config = dict(
    n_layer=10,
    d_model=224,
    n_experts=80,
    experts_per_token=4,
    d_expert=64,
    d_shared_expert=64,
    activation='clamped_swiglu',
    moe_layers=[0, 2, 4, 6, 8],
    router_score='softmax',
    normalize_top_k=True,
    routed_scale=1.0,
    balance_loss=0.012,
    balance_bias=False,
    router_cosine_scale=10.0,
    init_std_router=0.0251,
    lr_router=0.00164,
    vocab_size=4096,
    norm='rmsnorm',
    norm_eps=1e-07,
    tie_embeddings=False,
    optimizer='soap_variant',
    lr=0.00607,
    beta1=0.95,
    beta2=0.99,
    grad_clip=2.0,
    batch_tokens=131072,
    seq_len=512,
    train_tokens=736100000,
    steps=5616,
    dataset='wikipedia_en',
)
Below are experts of layer 2 (counted from 0) of a mixture-of-experts language model. Rows are named router (the router's row for the expert) and show model dimensions 168-223. Each number is 500 + 50 x the weight over its row's rms, rounded and kept within 0 to 999. Numbers have three digits each.
After each expert's rows: "gets" lists some tokens that make up at least twice as much of what it gets as of all text. This comes from a sample of Wikipedia text that the model never trained on. Tokens count by the router's weight.

# expert 69
router:501543486504502571590525493466520536502551473484471497499559563548510444483527503542484518453490506546486472499566527603542549449474512462497566524551527527492555510414
gets: "'", "ly", " |", "-", ")", "ley"

# expert 44
router:528485508399495440593502491510523578554526555446520557530438493560488553487512479519637544486489520533485543577557585577524494484527520501464472501484462505513532528495
gets: "\n", ",", "4", " T", "0", " \""

# expert 51
router:474552478389463458479423491500490581421490497456533554520468471569391417552467538507579467514449472464504553638553347401553482534515519506525534576474426509473517510533
gets: " a", " an", " as", " A", "on", "A"

# expert 68
router:530472463523533517491506479472523490518519542516443518474482505434509414519493543500601564478513504557618466564562554468505542441385488566510465486445515436497485473523
gets: " to", " a", " from", " b", "B", " into"

# expert 10
router:477486510418468447556504509475507319518472515490506558517516555576477558489538445497490556512514528509394487525536511476473488511498564481498547519673466487512452510501
gets: " R", " S", " C", "5", " c", " r"

# expert 33
router:485435499386485481442461531517530471497493486485512471571679482405519362461504527519635561465462510477441539549616558598524487470500514483540530512513499558424489481513
gets: "|", "or", " /", "′", "I", "y"

# expert 78
router:476561486422472518516562518535507466543502536453439530474474492526537459452519492497448471460459545448610533552666463567493530506449485519543506420364536439560490541536
gets: "ing", "ed", "%", " with", " out", " up"

# expert 63
router:540511471498521459515545495492531367538566513526499504538463436521505595462450618477594519505506462518681540495535211496424486471534523506520444532424563492580557532527
gets: " for", " at", "6", "al", "ens", "ch"

# expert 2
router:464495460515519477552438501508477550504458472496465482405462469501564487504536473496404438524540557589648462514526543450539530492528775498512520560506468527486487544524
gets: " (", "es", "\n", "us", " —", " w"

# expert 14
router:518501496530559537520513502552525474472531481512539423455493477474380520468557497521599438531519493535499501503524487498393517480515523501557473491523517519472538504506
gets: "ag", "e", " I", "ur", "b", "is"

# expert 20
router:555495403524516537564445500510503559538521506470478516583503423531454559542534522488419498536473542475598489537474526615538502536503584492507448489500480478522516539476
gets: "an", " T", " A", " B", " Ch", " J"

# expert 77
router:546487527458476433425418519462537510554505495489457471568482550505408398474459458491349455506496512555438528469557499498514511443501448557519548529495488493582514445498
gets: " and", "ic", "/", " in", " or", " /"

# expert 73
router:453571428417450361462427480474508550438474477472519467401547486560525410502455486499524471439586502514524521559482278438459487528479527452527441553549518540520456502483
gets: "s", ":", " |", "c", "ir", " his"

# expert 62
router:461518497533521307430488465536491394525516469558436510532599534542486410451456455504472429479485497537537584494567549430515538432540445602486477430556497475495472476468
gets: " and", "ia", "6", "ic", "5", "ance"

# expert 70
router:493514559571453366483457476488535537545434541471471500458470536450547492512527516489347522483577426428517498519564455566357507458522517480467537452499515556468459533472
gets: "i", "s", " m", "m", "h", "'"

# expert 54
router:489501469457437368513429513565558456470553521478471530510507551448458434562519427539423539486528473499649514640697495477556508549549501566525496383395541483517530557499
gets: "|", " |", "un", " un", " l", " an"

# expert 36
router:487443485444523559492449476509490597516447510453456484609419494390463594464481586528541631473495475497546492492534575391510517471476491447480579595464496492483526506490
gets: "-", "m", "b", " D", " M", "–"

# expert 76
router:533497545457475444472396503537506461449519446408552489490516546492509505477549471514590512483543519435448498589505480540562517461533441545510567601598407481544465522431
gets: "s", "as", "t", " ", ")", "z"

# expert 3
router:462473590491548578554497488531495538491514504489521503456540576511507487464523525521592529450479514535669451624502419490525503505499548464478481430440481522496511529509
gets: "ad", " W", " E", "E", "ed", "ant"

# expert 26
router:511414440492486458528469521501508494519458555485503565546569485457537510528461554496602544496579495480403477519442545472526502477501507555478533343532470564482475496483
gets: "os", " c", " F", " r", " J", " War"

# expert 17
router:539505559496499594419537496513503537513511531542514452553551477456404445519513540500614538506566482469415535519487543620383470454445475519511497438468445481502451532419
gets: "d", "D", "8", " re", "T", "t"

# expert 38
router:479494509517527485475471453526494465480520571465495545538515506533543608471520458504595599524510490538566573410476462401529485429531527531541496509460486545528580525544
gets: " L", "N", " N", "L", "H", "R"

# expert 79
router:511483513396435555601522525508469482448509463485487565611576589540540306480547574482637508559550480493667528514481456443547518479476477458530604457581493508516516465512
gets: "o", " as", "e", "\n", "a", "ical"

# expert 50
router:496492519511439558508554497522520514568501537462487469475550466372484456519488540487478468494473501517690501521612445676524479498492487506533530479494505515545469527459
gets: ".", "i", "ur", "ak", "==", "h"